Weights of a small mixture-of-experts language model, trained from scratch on English Wikipedia.
Training: a variant of Muon for the experts, 477M tokens.
Below are experts of layer 11 (counted from 0) of a mixture-of-experts language model. Rows are named router (the router's row for the expert), gate (a neuron's input weights, with its number), up (a neuron's input weights, with its number) and show model dimensions 64-127. Each number is 128 + 32 x the weight over its row's rms, rounded and kept within 0 to 255. Numbers have three digits each.
After each expert's rows: a language model's description of what the expert responds to. This comes from a sample of Wikipedia text that the model never trained on.

# expert 27
router:162152096127091119140162151190133152146212186115119119120083164083120159138089106157161121137127151106132140116115107149125149113115163108121146071155149140112115165097201152137106120105102164
gate0:124149127104165110169145148100104142148154126076119148089109077133103141175097148103105165111134143140182155083165162113081138086065104095136143155175114156135106158120159088172117116195157134
up0:121078097146049172089097080114149124126038146123130109119127170110145190095165111144104073117107220119112107214110131143145127142118157155099091124090130115112154079100112180132180136142072098
gate1:089045090161129166194144117101123150172149090106138142147111144177131132114114131200089105131094089069119119084127105144161196128169140146124136102091086107132204170138131046144082085093136120
up1:157182153118057091061104160146116103139161161181155121062125114137154115180145092089127102109175107171127144142108160164114113090141181125128150162182062112119035137160127105099125126115157143
gate2:171150121168149145167179118081197054098107133101141137145121123120186131095157156054147093132125138135131100093186082091188133165156146144101184095076114127147102084139094126096099133188111124
up2:164092145118111140089067048115083153154118146116076150077076154117083124150167157121114124134097101110137176142153120114122131079127147114143112110112133036157142151161190131146134140121140105
gate3:136150138088097083163078141124172126186164139068106153215165132113164115161172136153111177096186175167145150073136129122163137120099141083167104164143103129154149102187120100099085111125082146
up3:090116169144180136138146079144080126138104116154214117090109117154120143067128101092134172165097102137113068148150139145076137126118093118142097150122127135047111172075127123170116158127160109
What it handles: The article an and other determiners such as the, its, his before a noun, often in military or police contexts, like 'an' attack.

# expert 1
router:145160112100125116148173117131139141147113135075131109126091145114111140096107101130149071141127183110179094148144134114088118154107175060154176100119187124065110173089162187144110127102158160
gate0:114060098171124121118142111113177124099122114181133144114114129137244095099154119182092162076090118130163163207133135179097153198153150072101128093147123108113176142113108138117131073159096073
up0:127187113098116128181113148146100114188114155047082120123131108100049133134109124106154131174135132130060070037120116090130071045100087201128098145116124106170091092125147113129118155099157181
gate1:166156109139087144054108108125086141152082136096118172126146101073138091071161170070131129180149134171172153134187173142153083076125092104103079145112162097161192087103212172157130104095067137
up1:111059128107154136184122162140166119124145123125130096089067154173083118156138102121160133145122114135052084091143068076106154147129149174149146123169090157097061132119091115082133162114177176
gate2:142099157176090150116126130120142167154110145119145099079102133102116097090155128167137067137096127153114144086118150188141091090074192218142076055098161107126141172187143179084133128117120113
up2:159133077103140081111120121127129097069135117074137162148146141170104149158081137065200207135092150143135137134150099115119151137134052113135169163135141125153116073107141102150117126153098185
gate3:156167131150115110134146128142100112058149164057140157160119149102076137085137070066141094122138133147080109074171133164102140092113140190154128101150135132128157101142056089139121135154122124
up3:132157122123085166068170117099140107079062141129108168135202074097074110092134153116139092141135162125151136058129166095182124109130089095198168132134080135115142099145171125123136142143168150
What it handles: The bare space token before a number or name, after team names, months, "In January" or table pipes, as in "September 1", "United 8-1".

# expert 45
router:159128160142086110167181148128154168144132164103190124101125138069127162090146089159156132196062128125115131216155066124107139171111162095130191117160123130120120175096168166161102140114161199
gate0:131086103067115130142166149124101154189205121119082100124134141172153153120135135098128153075128119097134163120156103108135097155177141131118121123099098142158100134145145122111129119064102080
up0:143107176086131133156068102141165121051092146101165143120030128185125153153053092085160097118136097133086096165141116110094098113114138128155085187187147108103178092125098160140145194157100170
gate1:098112140104207155106107082115070108103115183189131163086188171138089093101138139133140150146090161105087129162153108100120182075115143122156119163086158157163075157148103143092139078053120054
up1:107152168092173127111069051095034117112072147198113126103181154141100126100153139098145165183115116103069132192184113085090176139120175130117126137139142155120156143088177149130122090095112103
gate2:204155134138170152152113077133145109213139122079097147135170101086144212140176127121201113129125125137236133154155107154168095154119114149109176100179125154140135157127137090119150144087096161
up2:099094073167086111083143172125057150075156171167151087162166122164140074155113103151009154094131119129087123060100132111100153093150197094129073160071148111141166137154092108104077074182190108
gate3:174129119152163123129117092080124168077095110107160155126116177088087153126069119150107145115091099170106146150155138148114190096129115124119133145221187125169146078081142118157157146128108148
up3:133137129084103101117128164127128084145124096134092112098150115138148085127175090134153098143116105103108117090091133120159067121122135143088079094101137127107124142213071181079176155059073131
What it handles: Adjectives and number words before a noun, such as Old, young, small, new, six'th' century, and Hall of 'F'ame.

# expert 40
router:142134104104093111166130125135139168146172117093095122118130190077105167101097123175159128146075116133150107175152056091087121104085145124113144100144167100112140134104140161173105195123105097
gate7:072167148137149171070121122157119066124157091150116165110131095156126109066146107177178143084104119153088116086118104101124148221152150080118127172165087148123136125177106156161113141139097111
up7:134150086068205125166113106130094127133129143101123168112099096134102142159143135187072114091130156150188146116124160202101126130159157129122154130113100128057101142141109070171099133102076145
gate8:158151068128158066071166079144048082114137143174164140163090094071126142116178119125109140174106165071128138129126178071120153163156155124110084160160092067138156101144109136137156133134107156
up8:155128057033164053136160093161095053118139145119171161166112126103116118114141094111099131180095197087121122106194160071142163131121105155153105134180109065125166118112104105188138132135152162
gate9:138161157120095064108125135078141108136175076177143127121073166105097145171141099127060147113133096140093111130129128165176151128113087114110086085126139159171107084159143107154154154135121132
up9:109140189092138132101056072125160087112127048083153090199131135112105148123119085173129082148114179147097130107111155199156104101084097116123127114182214121115141109187113171153108160147179108
gate10:167144106128156142061152140123087128178130139108104148169186129173106163155132093122151179147113168126185086118137123105152138129095069148210155137124159209132101121056154136171136131122187137
up10:150110110081088139161092179173111149110084053151122139124175135170134148130094130098164139160035066116092094141152063124104073147149170087181123181137108100106106131157149110147146091140117101
What it handles: Color, size and material words and their word pieces in species or building descriptions, e.g. green, yellow, small, stone, red, porch.

# expert 44
router:145138132106074102116174151134132142159146136064136124112106167093086149108097116141170124174108156134174115118155103107154111131147167105187140063130153104135084171116153144168070159140116155
gate0:109116132101101081104169137110157136152170070123100098132154117161153144152067178069121112108128115128097112190118143113143142146085147100098079130134084144166129131108154154158178126092162125
up0:128169117190183172106106126104074129109082140089131118141107136155093139141129094163119177146110118118184157068135129125108113135092167120151115092023210133130116108162086110137104119091132127
gate1:151207141147089178131104186135130113151138177074123097172152164082065129192109095110168103130149157149216126167135114096130155085101090134109160056110060155147144200124162056128116098148165127
up1:182062149149077122162115118108148149093125089144093128092149126141136088214073088146135154141134101168102144156203140121155111148169113123108141168104106155117151083126095098090153173093146118
gate2:160131103095112127094165165130127137140129103156108128146118119135153110109145157144080136138157164131128117129165143188123130166135078130112054123184077132109119161084149098089142091143140133
up2:130098107064125111122208120112089146151204162144178079075154166146188180139121061111118153182158095098067197086168138175140160067143126193154093157119101070132098119140125110081154143124131206
gate3:088173144089108100101063129127111176120048141145095114119054155119072128116132100171182080128136143121173137168108155170140145145159122177141154076146133052103141190124031080165104069093149100
up3:105155144125138106114064136142115153138072129137103115103066131135039132110119086157205098126142152104129129158121156181137166156141126191162121102136085026132179166126064091123131046116099110
What it handles: Blank line before infobox subheadings like History or Youth career, plus articles and descriptive words such as the, public, private, railway, small.

# expert 34
router:170133082071101119160151189153121132172172167124137101091101192110094198124107090139140096120112142152187101138138096139102125140123194107131168115126132139090132146077171135142102141137149168
gate0:105098116082146177154083167151099073092121089163154166119087126114113107088197122165158094100117098134140155113122161080146089142166173105107105188104161080111149136107156142109176174142129086
up0:171113144154108142132107132130123144168093115143077142093117144059216096158153117131119189106129138092184065091147169068137126155170148115133215073104166148097120133117104078122149132103134124
gate1:170140131110193147139176128131072138093095082125174132139151118050114134156149162097151098138131114047091152094130092159162133163158074128169117100123097118135164115138126113145124141123061148
up1:163133170085163138162127116136096145129044091149147148150131141080112152157142094093125110130143124052104140095083107156105120180134114134136149076133116125135215123113118126113181152155075136
gate2:000075100119124085142095178119124097121093124083094154086089110057115119118146188140127125127145132137134153115118135104166138114123133131146048152119162093160154153102119155130156129140085085
up2:186199148149162148130162085144159174143125123161106169095148138137144084159052087120115093123118111048079155114120089164100086140133176131127233090107154132157120068123129134108116130126149086
gate3:141197218151130133145228116106068130119162132185164126078093162107103107127085095120132139131168147087039151143089137098138048127145152126089115073128128092053166105171127178140125128098093145
up3:167137052069113134136083057147113171108073164098124158110172139132093075109156154065125173143086087193128122143098154133129143120111056114145120123094132125118118114145071076078091119084143153
What it handles: Head nouns and plural endings closing organization names, e.g. Army, Association, Council, Police, Party, and -ers/-ants in Farmers, Peasants.

# expert 23
router:152150150118143151174141156155132127153101124120119092123075139098102167153089071134127113113135156160099131150156088133123140139070150112146142094161172124128134103102144148138126180098158147
gate0:085148166148121159110068149161062103182094083160129086173098099116065107130106136082137161104153124128124112137128123112164139120101111144176132178091112178060135120167186140144174141110141165
up0:155177111112169154116149132154165137138110137098134107118108152164155109141053064097144125139134087219115079110080153086169179126063091136189120107060126151228140115114132071114170145154168156
gate1:092136118102138156091122098136142157104142085034147085103190130093152145097181166113105101117133108096144089111145116168108100121093100153168117112184112121137088105132138135109136146098181155
up1:183134167160104078154133154097174128146128155226121148131087171166091150107063112134165148152129121148135130106142124092137156133116117117106128126096217108116200127122119128103186113167105131
gate2:111064187157170164149150134128156117178099138133118131155190116154145078145156148109118099121128136201122096080104134146185037160045116122121114150120132142090201101139152092138131154161212076
up2:149135075115101105100112144170164142081149118107153101075113161102090134084108111181135080126100080099119164148156103128017102095157117105116110087176125100116092154113077169144103091099090135
gate3:126127147167151148118143109107149140102139133158141119171085141200138145125120192105099115086142125073095112132084151097174143133074119146074159139128171097171124169202147127168085080127146110
up3:166119134110154118087093115166125131140136133147178110112205144122162139113147129171148131144105087121155161139139168171129123168176115110167091117154088129114131071157086075074185130097061156
What it handles: Modal verbs, to, and, so and similar connectives in expository sentences, usually followed by be, been, have or not.

# expert 52
router:173147131134152070139161139191103082160125166093150084129132157079117169109143088114135121152093160170115124148145133113084131131061149119184137081127183141107109140128133143168092152128095182
gate0:108112136129128182142099129103091117127108169127126169037158110161115159103129093116179148139087167140116145206121116115175096128103116105113089096170144125108171131141157103174032120103117196
up0:117137079108133111159098071156135127110119221118131106133090102188198152115127155157176146139124159089120157158128134083115078170089093138090128145158179114093146168115150113108113109188181093
gate1:110110128141164108070061108104112124112137182072124102153195153112119095147185189102085160098157114158184171158132137084107173135133090097120134151158115094224119106183090188146163117129173076
up1:150146187105106177167130173139125115154145168186076159114108139119080097170092106155175127180120099069107107085078129166092097109143177145105134081117150184172106128096182083108088116134061165
gate2:146184095125114186136062127102160127139146140161214097095132128165081192122129094103193137115136133150118134186092108122118120114063121120153127137105117146128083110097119112091078120149150165
up2:112074164170134070149190077170129129121137136152087151132134130105160090137151118161077116154124141082152161116179140082157149149175131139114136130160131102149211115154099115182143155132111138
gate3:149102136115153164155086086100126132041139138104175111136161161128174119122136138125103158122115103156095139117161114130153066147088091155154123102123117056084083130122163172140157142077148141
up3:129077140135144185173082095104146127050151114123135083135171159084186134120140145145096173097069091153131145156121125112135078155077109164133097108078114059107105113101168136123195129102120152
What it handles: Verbs and function words in sports career or season accounts, e.g. won, scored, finished, lost, in his first match, Most.

# expert 53
router:154136111099076141151173140139148139138150162087158137089103227103073156126109133186160079173104177130171111116145049072117129127106166114165144095158169119121094124086140151162088108117125161
gate7:109096181099192166114141105137103093111092107102148104097134145122067146147130111109128117118139102107112131113138182166080104110048186107109135126095093084153073113144159113126048118113156158
up7:134105197160142088170088108181093115092147090167139059072091100130097153056180184082202169226144085100139154142118141155113108153159111121155089128109107079103161120143086104157124165132079114
gate8:111120131174085164092103137089167121150146171109118147101164102161137156091172085090097126142151133081139154144133083099135188159044116124168146114159132151146069131141159153144139122090075137
up8:132131110076148106083107102139072183182125078097125148169095132135143126107101119145126100175141068140120124113145143157131098154205161122071123104079143130135147144093090118099121094141162162
gate9:087125110125127155068183188133141165139145071147107163175127101207127134111081142152173181120137144130134159157164099169094164080091106168107149130171126140167129094115090145125101099140134110
up9:108113085102137168068111091094103131111115090122089135132152131145166146045149138140169101143062138140162110117157157141074093129137159098152141148103193117139156144123118117119157092107145143
gate10:169136140150117124165110134153131144117205107129152145141154186189101123102195123187146152114153079135114060087161095131125114150123122138112095127124127061188097098124107106174083075138116117
up10:173147180083109061132073148135146082136081109157153146093148120154114189178109125185154203088159080164117145101117101165133124114127141097181091141132144121159179106109186100168163136127162127
What it handles: Concrete nouns and adjectives starting compounds, mostly military, transport or technical: water, ship, rail, air, high-energy, light machine guns.

# expert 18
router:199109078110099133136161156128180108168197163083129126137129237111100142142103099154141093159098174164137116170162091081109144128117131113157140102176167149090081157113125174145070125132129158
gate0:152095100107172112071107133127106128113105128152152133128137145140086136104127135124103183122109155145157157161125181082139154099177151134163128094103135124118127116137174114137087101128133130
up0:202164133100167125055135169125091156139122130131110114078075148147097127100061171165074124135146094167085140113097143150079148150164144109139140139060153190177087119144139138177180136131114171
gate1:134120092116102097133103088132069113149173093125165162117126158107087092116108125054085183116099127122135113064202084116099107078149134154166151109056174147147151162140120149158052117144120113
up1:125178064121113100126093081107101123163193123159156149155097203090089075132119143081051229151146157156135113103136106119116158085100149125194159163140129189156113126137148172144055137120126189
gate2:119123113134092127125054128117078148167125066104092147091147137156113117104156091105113113047050139126153091174159133151131116144114074067131101153107150148173201113144083137107168129164100105
up2:148164075152114155123131044176087167134144162150205132126173136156156114129116166092124154154179108148096141097206141110104034088126111149133135106142114125161111122054138113139112117090153135
gate3:145113150129135136112106067103153114108137160097146141103099209114114126121115116151080172159109141104129136117124111079162171117164162130126122131111157069112037123132130182110111106160082159
up3:172105150154158140137114050123146120115131140110135142091125201122112144116120129143107140174090131150099140120096133038145143125161155144113116159096152077134061101123103172098102112166091129
What it handles: Prepositions and compass words in geographic descriptions of where places lie, such as along, north, up to, to the south, in.

# expert 57
router:166167103083140065149169179159131163147162137115151110116099124078110141079108091152152108125071173150164129153194115113061118178120162113153153119131115133101119143119181149122088144091145130
gate0:102154096166147046182155134078138142078192119149213116095116123176121127123167143147129150166132169196025162193125134159145130153094102142102149134107169151075104231112152125111095114109169136
up0:085142074163145092216134099073137143117203119111162152095132128139132131129174135142156128165119194183065119202132137158134124137084117124124143134069155126062170186093189108086099088130148109
gate1:097162192154111131221134085146130202130122149166108142141138113116155092093099160175159153139112130096193172109098138057170155145146127139135113150091137184157134176122165130164127109129090103
up1:117189180146109126243130050149130179104119151168149157134143110106136088117107181169189165157121109088195169137103138094174158158143103132113110163102136176160143182135171127148121097133069114
gate2:111111203076130105109095077149194134150103114100075156086110118084138052093118121157090166090082173107172065178103121184088098128083122135125131085183121162150095099120151084096137121181118104
up2:094133132081146154096139157137168069124143109119141119086133096074049077109101115186100160084140159099108122177109159132110116155114125136197139128145105199180158085107178120094104166187116137
gate3:135069150122103088136143149125139144124154098131090190142108159125104174145151090080113183139130191163095151112157095115143153129163176106150151186110126079062167145164121109149137098137095112
up3:129142148136139157134139119113138128126105187110171078110155104134147117102108141150139028147159031126180081165087137127100098132086088138101117079145143162161112164075113133099090156092165112
What it handles: Occupation words and their linking commas and and in biography openings and lists of people, such as politician, footballer, priest 'and' translator.

# expert 46
router:138148116092136093211153079175121129182122135095096130123125175101119160083114082130138114164131156188165062149159083078141147139116143083221147092120161140115105141126149108157129155118118138
gate0:126104197100132115143184112150111187152158144082116073082141128144160176126120088112116155120151091112141095154104145113063110095122138104102115127172180113085127088095143121201143143163067084
up0:133150145149112151080096149132079125154065117123117147130093154092121088154151193106116119128098170163135180088103090174144170158109123183132182128117081180110111179151102117074120085111155119
gate1:083147099044179149157158121152174144126057112078168174186145134068145157101173138142164170128075132154143101086140083095061116150138136094167110168083106125119108079163165116168128139206160098
up1:105178113114115168169142124167163094129103085080151169218141155133168125135159121161148153125109151139123132132133134087121083202096186122168107154107098189148075130171105091135107200214149121
gate2:159164116115172111231159131170154179129134151095075072138155116142147114099121087143163141106126106118199068199186134118167122122085148073114109175106133077118139175107104129175069142114130097
up2:107108104079066089065171155121076113101155096118164161079118181107087162151084157147127144200136171110097152089055149131029147162156144155136135112145124133176165106152127125105215149131172128
gate3:160133051124078145123131064187084157145135127084150119129123156114097185127096105110190126185136115098138125154123110062120160163121170143101148155136148081177139132107136118082162185145103125
up3:136126158142110082129176115204098096164142139153086094135126120075125114211146119118155134114143109125034125067162114135153122153115106134137097134130096089135083079100137129123125054100151133
What it handles: Initial letters or fragments starting team and proper names in sports text, like Kings, Kiss, plus spaces and dashes inside tennis scores.

# expert 56
router:159172127103104147153179166151137163114181128100185076111113139130113136090110118172131097120076127150141118114175107111140114147122167090178175122125148105065120163070145145125100118094151137
gate0:126141153162157112066114187094108116106112105126108091130121099135109071113075143153161125125083140191113092164163164138120136132122130172156071129114131130139160222122189150092171155108183122
up0:093057132123103137224131078142124100150088150145143132139123154111134164148156087080150118140144107114143141168074100144154101087088138101146149117150117109137107098118103119153136085146093108
gate1:102121105121149106152129072086203143110098101100010117128103107118120108205051143193108110131090157118213131111122110169140127158128163110162181139107174117152150131124038139114112121101079139
up1:119122067073175103135140124102090108164121159064158149155154126138097169132136153115107100160118129134080180049117124122138203087138172103169124187166134049090115091151159132154142159127081171
gate2:160153103123121137106135203161126118116130193161132131170131134113099136107177185170112059145136113148127141179105155086086101138150119096156177137088083180105095172124135116107194101139153143
up2:074103109116101142165143075148140152140114090112113140084118129167161095124103098111172164097119144108122103104142093191150130110112182155141087098236159109146133102136132150108000160118171126
gate3:164108088147125118175129108176167150127083097097152069102113119126115115161158096143123104131111122127192065189101112185125143082120093163146095112127127139145071171188108060122064075139080072
up3:117083153069157138093098111151132087141147175076122241163144132092193123132101135119138104181156148105074144087099136074107135156149157135146139125147148140152159081104169152156153168131172157
What it handles: The, its or an before ordinals and superlatives in defining sentences, like the first, the largest, the only, its former.

# expert 7
router:187143083114056109129139133153169148124122164147154129048113164115130150078114100128171135180096177142124111115186104135127138137122154131198187121111156164124130202111136138173095160136131167
gate12:118100108120092128169087149098163118134129145172137160142167096127136148084109117109095096114155131085117173100151107088131100143145184128113140157161110154128128154147133150215104092113123126
up12:144144117069114144053105140132173154098093104107131078100189122181186209162189166128098100156073143158092154127160120104135086109122108068129125135110139164158164142139088174116164129111167143
gate13:132160101116125116061055118153114166104109139119159134152148129127108146120105187105052128167075128169086139150112181076127121213084108074152138136200191122140117173119098094132149138138155154
up13:090202129094167120161178125158155123109161104141094164114140111145123086092155107154170116111182075124184156147134162175128183040142204137148119139070092091115129067147109157199084136111078097
gate14:142133139123076129143105158173088123180121109139139142116147116119098144101129076109118117143176118110199115161181131143136096104129108167084137096131183101119155149082131116202192097153169097
up14:136183068174145127137072072097198131088102157159170117093084135094163134134126132095096113093104187139131121124069094095175066133143163082159092131104104167108094152083154084119142081110195139
gate15:157117105126122133122158169095119109084118085132137075146168074141099128120126074146124132123121112188157131092138107103169130163125090066200145113111143134081247189099128078127191177116151140
up15:208098106125118179095172164091136169092101112178119080138082177116142137061164099133100110111099130136192153126125122154145136154129118097220149098131116150104227167133201127074155153126121110
What it handles: Raw UTF-8 byte pieces (Thai, symbols, zero-width marks in spouse lines, superscript 2 in km²) and capitalised word-start pieces such as Ab, St, Sc.

# expert 51
router:148131085112145127154153121166137122182146142081148119103087189108101145127101074140149086147105155154118101119179102097115132121078185057186161094146154118112073139089121154125086139105141192
gate0:179127082086154093132135165064148093184158155125113120086153195160114125037150078138140136142137088078093103187204079135129147170183060127162129113152115133153124195129145121106147173152156147
up0:127145074098194076145152115069154123165122125193086128054113142112091104088116133129088154140143081059138082152170115146098162199215128104120167091114171143188162092145157147095139132110127085
gate1:088099090123131083197044154211133119129134120142065126183149137086103082135153092108100185200122096156088148136102142166152117133111065109150173082123180138156136163171107091121158072129090093
up1:157129156129097164048138095083144145111143133130185162112119120183191139132130171149151089088107167135169114087143118076141153130137185165096138153074146107096134079095145179117113176146185175
gate2:100089130164037154124079148087118084150111158124109135052155148127167163110145108089193114167122196150119111080163144099148162138069165145120133111067138091119131129142157124135112178114127169
up2:159182174085184147153158105204159174081182081138149105190135127122072087125106084162082140081149048128135127159081092141116093129170073121101126158142049148109157124088097154118143093120135117
gate3:122121137154106173142118158170133092113197139137094195078116110207126147082148148163101105107092118151081141151061139088134138116144069150188119150150098083114097111141152095137133080136108093
up3:128143146140160150112098122122129178132109146090056106120158153160190136138116187160086128080180126155165176106132122161177100132106080177145102130157093170092116103136103071131140152075106110
What it handles: First digits of counts, prices and statistics in infoboxes and tables, often after $ or £, such as '3'93 killed, '5',878.

# expert 59
router:152117126139120124141142160170138159141147110115156143065086190081099157153107084140192124145098171140123111134180080114100154094103171106188139072126140112102093135132183155138072154097126156
gate0:142141054153197129058188128145136127149114148119126129137134124128139105139152112144120144108159128135126095132131119156156163151187153133111110123193178135123034106103121154174137095125047152
up0:107100158079089178170083134150139095133143130077171139171138179154085161123125113089064126144118090184111213142119091111131144104096121171157137109059134121109201099133120119092140187129172130
gate1:100113176141129195156064190195129147138155127135139156113116153064113126113135102142238150181137149081103135172086144168154084096159115112169117084094116092092084123190133099123083093108127113
up1:038078113135150172137150180152158145167161155151160134102124113103133169108159130136223153145108142080108150221119162173175128109140135122206151130104058101149114118150126108075064052119128093
gate2:116174104126105128123112149133218112122132110112108123118172127198097165092105095108127105117143128108112152073118136110132150138104119135135200110068147145149186113145136069156110171111101181
up2:092156117128125147125108122101195113117103109121099142098151128177103165091124111074149127123146138120103131047083140125166139137124132156128193089089139149165179095149122084150130182123103182
gate3:132121139118183142068093210146109139140104140106154144104097129129168072143149129128058102108158105113103137085155150146137144183114147140086130089164213163158162078132137084155148142085088110
up3:127146089133150148143155115157147115172174134100153110135057072113064150124149175176091120095111126080127143178066077134111119085188115146119105109122134052094087091106143080111081139139157088
What it handles: Last digits of numbers and years and the unit nouns after counts: games, goals, matches, starts, years, days, households.

# expert 15
router:165192129109116080166124174162154142146115169092140094151093159113161131106117131181126114142108163125110088128138108089088110161129144119152149073169165164126121161098132137134094164134136137
gate0:120093129124078116116165162117109121099061144118183070170092142102143099159093105136057097120081118099129126090181177162140209116127109139097147103181175140113127162107148130102140100127112142
up0:112142088112163178102127127145145111141188094158068221122167108149113197073143109162162114160145134117119142138087095098121054140112121109158114158098103108154132160147107123188123128095157120
gate1:144125103137091159137109174098078106165108088078146111213122104138127129097127141171150187188155166108070177186148154132141136138202094142077140169151107161146111116141128161158059131103161100
up1:156125157124122098157153073113143134118097109089126128127156145179121103116093165106134140171140146158083134127102162092138158061153096135079089214094130145145170137117101176149093126133187111
gate2:146173115128095099163129150092099214136094153164119091137091126126073138104114075166127188129163105133126139043122124171139080124124153140151113094156185124137173177119124188160118163113196114
up2:102157115123079139161136132138135158198124087176149173172094112131112131079168078200057118149187125145124120161165077202159148167114169173090133171163119118191150136138164139167137160112132099
gate3:126145109100104079115151169131135139126086134027152143145117082131175106167110133111124155128146127097138066168141102147117187116111092143084074069110147146111127163120122134119154074125174123
up3:083143096079125172069170156092141139117098199138152137128147113127132152079117134102122120133128144130122122129088134171136193086113053152134133168101145124122124047093092103122120115095118119
What it handles: Conjunctions and prepositions opening clauses in discursive prose, such as however, although, when, if, what, at, with, and mid-word pieces like 'at'rocious.

# expert 60
router:182173133100083075123138169106099181158138163161137114115106186112098167134068070167166113182112145128184121120199087120103114162108134059133170057177128158102120163094124170155081164091135164
gate5:117161174126156106163100098134093155139121139124119105106101092134201157130123178107118128131141135107095122118129180108153182130146090091189106126128174083084121123074102151086109170101208104
up5:132135131115102168144129143098187130145084138130155151141041075109133071163151143162139106114097066088118122105119067152095095172115105137107133071122057093114160140123124137141123076164186106
gate6:166115075169096155099104137099109171127123107148186146148129180179182098176148073144168111060145132140082124094082136138116063149115192128135131172150068131113151151055162170113133137117091140
up6:123123081018154081137086124132120148120148135155083112118140141094113091163097110193157172161136105139082130180127116107129090125156118161164158121098091135069147135138143107132099124099146129
gate7:101109111121080041135154114158190191127154188168124114122149153106151106102128140177114168160141117178130104177104118158133208086130130053147151066113163116151122120115097150172099135133077125
up7:105121103086093098143128072129157153119177157174150125136147157101174137132137153161117159170126117129061092150098149194156178101141144137093113095111158114154132166113078079142113156111056111
gate8:133170121116108084119148130130072135067157113115107136146103187083129120094135130149122136128177135144091126044155075123141116173151115124122140184100166129130118133135115163106145065127156141
up8:182146170169156157150173124140194172166134154115176182117134075155130141142137121136087100153049179113145184131120140132144145088105140145164105131121155119115150106107148061109122111176137156
What it handles: Suffixes and stems of abstract scholarly words in education and culture contexts, such as humanities, cultural, social, archaeological.

# expert 14
router:133126104126118115131130160175173147189145155096114093096091139106131179127109114177156119138093111138129105207150118135107108155100146080159170127093143112113111164105169190118091154106113136
gate0:131089073132149146117117172142122120137138197145178150131131111189082150110138110034091121122059106173085068153119104108096119181127142094113201136140153185125134082095137066088099124086119126
up0:116173146167121084112149097139136105144138129110147047095155169081148122106103092141166145168218113087135165127170152104127152089116100115189099135070151089104149145175092113170169128166079171
gate1:199183063097116154185190128123132158090067114092112149149159106117072127107080165169108078141184161133084128153166150121152093153069130142159162141160054116111125210119112094137091136133133122
up1:185177154139134114200159160129129125030106092093123180142149107161083111093121186178135104113125126123085091166142142128095100185058108171129175156143065118141131186123072080146118139141126106
gate2:150154117181099116147136091185152229179128083158131134132070116118125145136100121108182132120128113105073152142185158146136112142127088084059139093105089129134137112125129143079152128150085100
up2:124130124115103080075102108196105180169173094145099077193127134132044121146147114125094073084118104159066155108139137109118110115107140090136142148153089126135127166206055093154117166076141116
gate3:138075167148098057089083085110147134120107075080084119100162121096097153136137125210131105101154122171176152113143112059099146084133168104172135146136101101101140066139170146122108085128134148
up3:128168132122160144198165179118116120138167169173185163133077141197147113125127108038101140144106135115053091169080148164134086172100098168065122118135131131150122189102055127115153176132127092
What it handles: Closing parentheses and brackets, often with a comma, period or percent sign, plus table pipes and closing quotes, e.g. (1981–1982), (pen.).

# expert 30
router:121163114110140124158147139168129131116156161115097113087115142117148133140089098123154098114076170144151107151136070125139125147047153110195115131204191108096130147140195166156137128114173150
gate0:109146173159146124138111101157123118119127145144092150128127174156126108080136101127092173113168140155160057170130120159053118145159158107158115118145163111132136105133089175158138200135145132
up0:057153176159119133103169071111138102125150122155071164150168188159080102112144118129099131069139146152164081171100109155093119132160128075148120131116177099144109109146096125097154133139132105
gate1:122149106100164103091148129170096089129066078168128184137113080154144117129123119150202111109156088138154069113147112134147150163197089134087090184127091170176134133146098150109160129135096163
up1:154105107155137087136135098184106108169077137177167152145105076191113111109152016143151148125157083128079089150182110117095152128191179161105093162130077175113184126146122164105139153120078136
gate2:168183133135124140122117159143119122125044116050153148116104114109122159172140158145196164175166106160124090084140086148144213137050123145049146129101147118085152112194133188091149135037121109
up2:103122147184105100197148096093141130176161119207088185091135160136107149115095084144067115178109134103090216132142076122155102148166150104088111100106169124138132148182124101134130084118123161
gate3:073130187168167124124059134188115142094085128124099116188065099063162105105105103157110148131104184144211124124112074174152104125103184121125099177095146136141175126150140068159151129137080144
up3:095088173169174137119081145148098166124092104119154134121130108122133136152083139142116157162104139076199114192106086124151098124158210184123153147131178119127176124115100108127192158138099140
What it handles: Measurement units, symbols and inner number digits such as km, kW, °, ′, %, plus to and not in verb phrases.

# expert 63
router:168138137139070098149166152114139140180111212129162129077131145106115167083090129133191095133125142132157138092139095095099092158154128092140122100143159176099136181112157178156096132132134128
gate0:128121162164111181119089118131120067029100099157175158121061133117117136115178115128136138174147167087139094102205127141103161104152099156129120157159145078121142137146085139082127124139135104
up0:067099141127121143077109153152115078011119145154127147109062129157144119143181134146146158175112134115120121144128054087144148170106116138102144170128163118137170141204128167103094103141162087
gate1:101103154145088126184056167114142119153119138155198164191117165115144203126115092149133128163095126113115088087159139109122122141168131071148105149151120165154119136153153114115117142184171111
up1:126077176123147193159108146147129120163120117065215129113125128124185137152086119164127059081097106104198100055104097077130100163137126140132105164112125101102116081158095058120116176131190108
gate2:179112148167157173132071107138088071136138171064135148164209101124127073136176103109125123138140101169168124150094105093141139104119134124158096131174162117146192087168152170184116145112143223
up2:120120152156154095108194182129172115188118083078109092197077142156130128112101133132096082099163137094082130094100168143103083131115071109098112077048140110136072125132141158133097108123132096
gate3:147179136101145214118078158089159124189092183096111159136104137129111153118116203075157138142154084093161055142168122165095124166168104056130169120082087153085143160150088093123138122156094146
up3:140161079158133152183134134152120138130112112133143065115057125177064147115127122153133139113171074153191089151161101106083193175171086157124127141106121171167136148149135145138107074168100095
What it handles: Opening syllables of personal and place names, mostly Romance-language ones, such as 'Is'abel, Luc, Mart, 'Wal'ter, de R'ot'z.